Experts of a small language model.
Experts: 20 experts in each of 8 layers, 384 SwiGLU neurons an expert.
Training: a variant of SOAP for the experts, 5558 steps.
Below are experts of layer 6 (counted from 0) of a mixture-of-experts language model. Rows are named router (the router's row for the expert), down (a neuron's output weights, with its number) and show model dimensions 288-383. Each number is 500 + 40 x the weight over its row's rms, rounded and kept within 0 to 999. Numbers have three digits each.
After each expert's rows: "raises" lists some tokens whose logits its average output raises strongly, later layers aside. This comes from a sample of Wikipedia text that the model never trained on.

# expert 7
router:560523498505458498432462455532501533483523453501521479532485462474588484534515524465527443460515557543429469492478486387514473496503552541470545514493550494543527553451518516483519544485447497456467443518505491501490532486527430521559456497542475513395535566466538481554563491535493518458
down0:594504497551509512499524488436451430486532486431577511526543524551463531486520484401406536489483468571479498532481471520478467502564518500514509492520515461512518511529444494505449492506520585532473541539537493500488490446512448532551583379491482515518471475485565477548391517527483483511
down1:453496496524572520464505530499560539539511446486565471538518544411510481488527498548489506460601541470480425569445533502541511464526566507546507483574444551488490500484507485481531526464466428549466528483541532507441432476425532510490508577515481488516445471482443436468542498460555482531
down2:505523456554467480530550487385523502437444537490452449547499503561495508466532489538476477468504495493526608430474513501533617521484550530530492544485534544522475487611470521442530567528425504481437501532484526510440477523507470476527459569473476512507411520540467584532491495486547396538
down3:449577566561495563497497525457529506521422521517536519553452491471446501517516434484542532520468427549492502486440559405446542494482509504470473534539513484531475512503452516472542491455528446529519553522476594487413485491467538580476558491434521549476521476485484517499467487522533510493
down4:497465538509492426547500512475526421501489444563512527447491483513497451504538468491513441512448493462531519542501430475505499447460503506487437448521482448400503499615488496535498455503528477432480455531494519582453519496622524500487531490572498506499462457459526514601504456464412463568
down5:525553481474560510571525533466473497500479494470582549550471500496476463489552518552506545490517530493529411496515530481446442524553472497516485486487475553560543495544434470479524503459493527529450534564475500460494497444578532498499420437486476529441501442498511472505481504506506441554
down6:533491549500505456493530485480491425445447495481473564474524483546501455458528450484545416485508383465477506518499543482558485539494532492518488525482488401522530506584551508502535494490560466494545492466481522519474498538499492516479473504486495477596466507475531494557433471503475527434
down7:488480573537449492492506484458499471563454538560517495515460508500557535547498506501500469493558473483498530473459509483438481502470516560461554540450524501550439485481399481491494456572469493468524579472466499538498413501525570480459424479483499446501533437466476425530533500534580598561
down8:555435434496530471525474461473504566488513467475539470469461479476525531512479482460474415494459479520511528493459449521517551537592486522492552426512514485433486462529511493600486490437514480508486508520467576532530440510531457474504571485498496588503492575502521479463536408457517566481
down9:465543445548530501499567558489496513502514460533516479461553460473501597470539526599531497567498462472512436512483519464492511562504482559452538550488576480461472470537455452469445501529462500494544506528461470556491526485524524461468491597420526536601546470512549480451479444516589465524
raises: " ", " M", " S"

# expert 17
router:556555447497458541525461524506506515448500479482433484458493462449545503547474454520466466454533515499502491499508530508521494476544569454487539470502464479440590594441487496504564458554434450489477376472502457514538459462521463461498565458502462493476467498456545483555479530579509454465
down0:466457516462524447473541490466493488495446600435485481439536473535493484450518468458467520483571503484516494484570483539531488442468410493555514528502504461477449447495494515537461513501486544515507499581472479517437480456494500506470518518492529516520536556469585516511541415485536468510
down1:526515541564476508481454513500504473486449466497448622445529567553458517495514495488549487504531544483566554515455520517497513476576476498512433428538531497535540405529515467571535534477486502543580390519467541460472478532519489534531473485551562485455507566522517470456454520525525484525
down2:484459480425467477517530575486483452493482447542508528478539523561529441453494523506494442541500469596516501492474606506518524536441548503458427483504514558497514479538575542446461519463524494450535478509572466480475507497520473456490533528470458468437559470491467519543468539536486506522
down3:490525503424395573465425444426498408477454528519453473498549456496444466506471530508560459493549545496544492517458485475452481463522506473474567528508482484464453450492462505502503536522493466573518456430487550412530513486493518449505496474555491422498499562539544489501464539492517452412
down4:504478503532460462581545572484548515473523462530547518542450509543443468483551441477461485545526425517483535464503479482552532530535531528530533473499546517471545474574505548586487540452480497526477513434448512494495446471454555473446519449501528481565454467442492495462465489509501530563
down5:423509498498483452439433530501561522503503490428481512481492560493442590493518458481505575466444487572464460585435482466590486439491481496496514485474495546515546502444540524576486423523503496465523511513492432490468480419516467578512449475492459562451454567461483552485475468462524536531
down6:581542530519448447501479529504482568471480474477426432495461482442493538564526497524507553528566430460581519454517458469520434576510503564449573452411456581566454533481487468553508468503564458497531512535550550498509513490497546494535476469552556458492489530521486485506520482482491478507
down7:507484531497520483491475556528560432518428485486538494537502522481570472497478444455515482533491528396516515511473528532479441416462459515468455454493547491549524561535565499576500474525503440438531528582431416470492503476442489577481571448510520498563518538480477488579557511557429455506
down8:520494512463528500473517510525478521509432489541526501469498477471436475513456514557545517481564494483519501550520492525469547535536504448515534421387503505464512510525483512508469449504557479504502480499491513494445543465500503475468463566499456468489470546539465498431470528456522485539
down9:480530523503454525483563448467506472403510483515526539518445455624467555583564466510513500413422545537509547445466465486562435511438562559469533503485460539511480484483543485531499472425489468465522489465515539458525554497526556547550487527520485423488505461588474508422392487447493435441
raises: ".", ",", "–", "-", " (", " and"

# expert 11
router:495516527534478507449421522526493500462431581503460481520559552554476505619421456473526520494544532506455547552536492583517561471473519515556490501441497511611462534546473474513441496560457564511563533494522507543496496582525530528470507575519487579526513484443463502487521453490557509446
down0:508482441551406490515471500446512499559509471443566486497514510469449470405463530508527589551527426570504534522474551535436473503505492469503492442427532427478482547522522533580525501442554491546491513489502446546504492427484469482560467490468495523544530410490491416549482488518472470555
down1:511465487508464438477563507455451519468528463451478536463569463534502540531606536451472505461564481523548540530522522523430539460462483455457491505500484575584481557480471534510531482539498456491506490505468497495558506469475474543512519534439545495471484500534571525444521526515442491614
down2:468503546445472509440544462497508445510571507489491455567453503544495443550533481469503495501550502536482485553494459497502512564503471530492559478500505501509523477576516539528523520396543544554477566578530514531518437518560569472513471521520468573553468460589457490537450607517476415512
down3:494534525478456531464509477519474498574523430504463532436537453475544498560523510503454508460480419558433509458510500462467452433487456490481517622505480536473515510509454501505449481411476519521490483504434497543517500499587464490478440491584481512514527501470462552499509517440519450492
down4:388528506453553447476520457557451461435567434481522512545547536515441433485472517525520460507513557481453531509512471542500449498527497482515498471514541503475472552546509455393452486573474497509466521467521588438529455477390547527482504487511495479494489512510479510577473472472408510517
down5:475532502523436493492439471535495550442494541498497549471506560497445483529458442540529497576509522499449478536462505574504567529497541559491522425518428459513526533500535505489487541509496540530555569440461474495500498482459545493552503438557558584483524513552546494561515503441437449556
down6:517486553528536449329417537418517485597447493512525538554578494480488444585517406507448458517517507571485575499502534473494488491476510494537524479467468567529512518584505471491498453511518461464539500530476499491534490451523485524476458507458534515497517463501458478463525483461541498485
down7:501566483472453518408474529519523510543523460478458567599431584521481523447512509483540542537500507439486513539478423521449549533497498533490465519447516526539523554520434517420524486498473460472584523532540494413580507518526510451529522485465502484487551551432548457533559517543481514461
down8:494404497465492578441575404426604518533532461541461453470552460479552492449504491554482515459468474519561480543509545456507501517567457540506503450461423555520535514523504473500486499450490464483527504434527521485530467486514423518498475495468540547492522492456493471456491526494468584494
down9:510455479466531469487486513539529487451508527497529412497554589538520515410487524475479488497529503480470483541450485464524487505543461528505492424478556525485449521491441495434562487425454470516551454506466560487440472510450410490550558477457500461503512479501528551496484483509491505559
raises: "ing", ",", " and", "ed", " of", " "

# expert 15
router:529539484542558539545409471486509493548548493498475616489546520540476445516485507499527456509494458560530505506541568427504458552539515456530438480547490457498507471460516502506487467514493538515496571554476459444484492510495523469531441428516532387502503551527471529513545471526463478494
down0:462565493420447623509506437548531550508499536494446494465483527493529498508585511498511538446473396479546441480481500515541517452510485457570493357490519497540529540506537524476498434411552559540519490510507508438450485459578452389503494492497487523521484458420493497524509531540505468475
down1:527545494517509504522447441578487502526559470484413541469492491478490531485451488637406480490491492593539455505450459555432439558500506544487521479491444555538458429520520518456435425522510485518519483510512456554482458503544562518507523482579566456512472507436476443505505468499497478552
down2:511467443484526474529460601557521460522534541508490589509399498512486513466482492535503514516501475537526529525566444547488481527539540493507551512491514461531539493481463482508465476502546515564489470426544536515487555483541441551509521528456509460526550500509467473464518484592466517490
down3:488432469549487558521469510454456557498481512555515503505547457468462552498510455453518445467477458473432501409515440524548477474479472514507467471489530535451484464516494472503509542557485489518470490493550524507474465465519503542465471500540521437504566490533533486447495409596467539511
down4:522473462502545503499531551549581410439574423459490496512498528545452594500611483505508450489526437505544571504438511494492556492598514532480512489548463431495519548429519529504441485501534475516581490497491565472457476517519539419476519482520556568565483492491458464410478473541476500483
down5:491469417551522526506520488566481534513549468459555530484484511556448460527479505471482438431453481499565564542626460548546535571557479437492608481504497524490519525517500485472505554490496372484499493492531435582469570533487554534437467494434499516527510502544432532486475515496598539512
down6:545510511538536580433456596441504509541620505465551594558516504532521469520536528478465516504489509540453556504519558433454448493510510492548461532511555432563513509502509485479536518458484538483537491503488511514508490478551444502532529564474454548498456560478516506505475546475446523521
down7:572486500485449500483494540532586502473453571471540532473484457498518490529475459519500477492525504502585492458464454497509457425512469513507470565495495551529492506521502529470561529455505470558466520436477486557554459500475462433440486533529530491534533453465433561492503544554475524524
down8:529524445551539539519495402485452550457534448498493449493528507504507479525446484548476483489540537500512454469445532614486542428514447521537472463513460546548399489572526453483506503461459512507470507469513519524484426543507506544471490520495552501496474473465530480514456567453530538467
down9:444474491463550553506491540463492443533557512439425522514504529545482434460563475469494504547523508474512467571457558471463471523535500503561533579501490491548547606467493544495474446471436537431529444528499477535408469476490500500537516446469497496479492557505501488523486568468469542410
raises: ",", " ", ":", " (", " |", " and"

# expert 12
router:517558509510476481476574480491597485452391505504536455460549496522473532485549499594427492566507550500522500496553469528519565493529498551522550509442450511470486510453447486446492555441526455472554491441519446453485530497457521497534512542501559490458499510460522435446485532451491527480
down0:515514477517441553535542471561510569501428487534483467502506534516573472519549453536493500529541464482517511513456457468429441497578483488525527527521534538547469526513534455528510488461520471471468422459466507415573521531518537565578490515464588570446465463497500577412515519505502530510
down1:505556620480468533442504553552499446448500506511437462447495491504533419450448482532501500544484502545469528461515594506482555527500526486516565498522555593480555597528514478433468445505598474543527459509498523475580480529484466472426478502518494519523428500503475501476521526553532466583
down2:479518435466545439530537499499490500472459467537544567409501561601483494496536516457515502522452536526450461555508485533466530535473517478501489475483438500479472428493503509512405472501537484470552554515474450599558546547518542471457472541511604573489545507563416464460440579397544493581
down3:513556413547499472513486620527525459489483514495498483445471609539512524548491514525487456454520506480510523457487481474414560462502525541578554544491512458379443412492502456502542523511535414471503372465543513506451480445480519507503485499463507529496491485543537510463480431529515441493
down4:554503497479509547474469506521467438388473575518477484550450427540589533463443513488484544490538460578461517500530552501507496481429517537514510471542459508491553545434508519461492490569510534444555426510490476551460506564510569441517515576571524443445541497552471510445514478532466546504
down5:526515517495494568499527465494458576469429506544488469521507525492522625538501582428546561503479448438484433494525552484535584492539478480519505512531561522493476508552497493496458471487498493497457480448464541536581431556515508486539508517587491469499457567459496519489425506455481572516
down6:552514524554449542545420497452530511467482452536485491514516565492521510495450462546494547506486497485523421468527485476470440501468515496579511498510507485512498567506507513523570511547528572463550494565437462482499509512482550497429453544473537509497410463485537539468520544510535525463
down7:557499513530508582492536483497449413443450554500449491555543506517567506506555532432555487430469478501495551480479529499508555545479526405427505488517572496467493502461461552481508554518541509510469510558485529549409457518528559517530480469476529522507507479553477534444445510460566506516
down8:480495497489509489513534462504548414536454446501489551461498527474537501595448479480582491462497453483509490470580540521534522472501503506566535499511487608491526478489506467504475490518550596510549450465478507484538459422409505487424469473561539541443507519408510486518496471505452444413
down9:535513540497474540447520491461422483574515479544487560517501529429441577561470478525560521548560538485572461455574513589446556377449523471542502524434526551527489515553448495513448536479503503388522516496529439525451516471549458456488519526470528461463494471565489484465469516546457471463
raises: "in", "a", "ur", "ent", "ig", "at"

# expert 19
router:483447407520469462530470513472475486559471494489530491555526497572487459452423537514461491478485546496447496531510441559461488486494500531547485576488503609555418475511486486457497496594532510495458478496563545469534502531480464468518467507454523518494483487453501578541422509473474519487
down0:451486508495543561527507438419555524521463561444466464580543486447499509429549470559487490412472514550568465544517576493513518521527511516530495510528516538515452459544525490504568516499499462498527512569486464513447464487492455511488511478467529410561551474460516477509524448537448440485
down1:542448467528482489467538490510475480424427460490543486540471525486516518478469546519482443437472562520449478480509509498487462519490517444481516536555518547531509518529500459473481614518432503499399482548522497456507427525547519542536472454430539482371525462499451438467453479434530482543
down2:477473549522508485496488446487507440533477530508442571503448436478625503549488555546538486551556501488445501474490470534539494480560501476578489520438491540487515464523502482491473526515471505456447430563540517571459486468568505528535512491452564459482508505501535578537524519488543486534
down3:532501528571552516468527431487488473494460514480526614455466536594519502499477478435546547468436512513587508492568504567577476567542528434494529493533517458574441559481505465460488469502543517503531429509485541487475537541486467567549513457475503481518515560479476569516526502542489468440
down4:470544489457535526435521481543510497556471507511513479440526486503513469529508555518469495561557491463531524485521542499516459501446551470459445590517500525516487516545460607510596380492464511488454450497497487432425471493472531468502515451554479485484551471470520534548583456538466517541
down5:527476499496478563518491511465543599462520474431539535463415545538571512584457471490514515554524493507471533479551456481541480602510512458543505472478489503513484593579511531499426538476516519505517476450596440535482579475463569524495533541446501531506556569439553562476464540583474486453
down6:582488489484557475528525533515493527464557513472483504491473591503520539500443555474521457495514459429549426558461500519487487508485524465540527527574538548533504472486467517472540478515496516415489494476535516434425475548540500467553535476516441460526438505446494446602523522510493522499
down7:432547551524489454485450478480500584509517568509466469506525503427524530475543497446482535531491470481579504515567510484546414528562481397447499451503450505551497517509504470509502546487562495541531512435516512549525508507473442531481503513577548503503489457556456526491489526516550506473
down8:497487435578455519492490514408425457497570482510490553536573447496525509541521544550500446468557402500448469509513528514449571466513449442506506519461529514532539554593539426476567511560411523466541500492515478461481521466543507532439472508406466535523451463521474460452507477593459491549
down9:540420534546463449530452511515482505493474535489424533521507492452544497566555511542534475481515495575560526469485472466541534549495503477446451428568473473506537413533467409505474512487512512507508514536519585522544505503470488503519496413521506443570547492440551576428471498447511477520
raises: "at", "o", "ar", "ent", "as"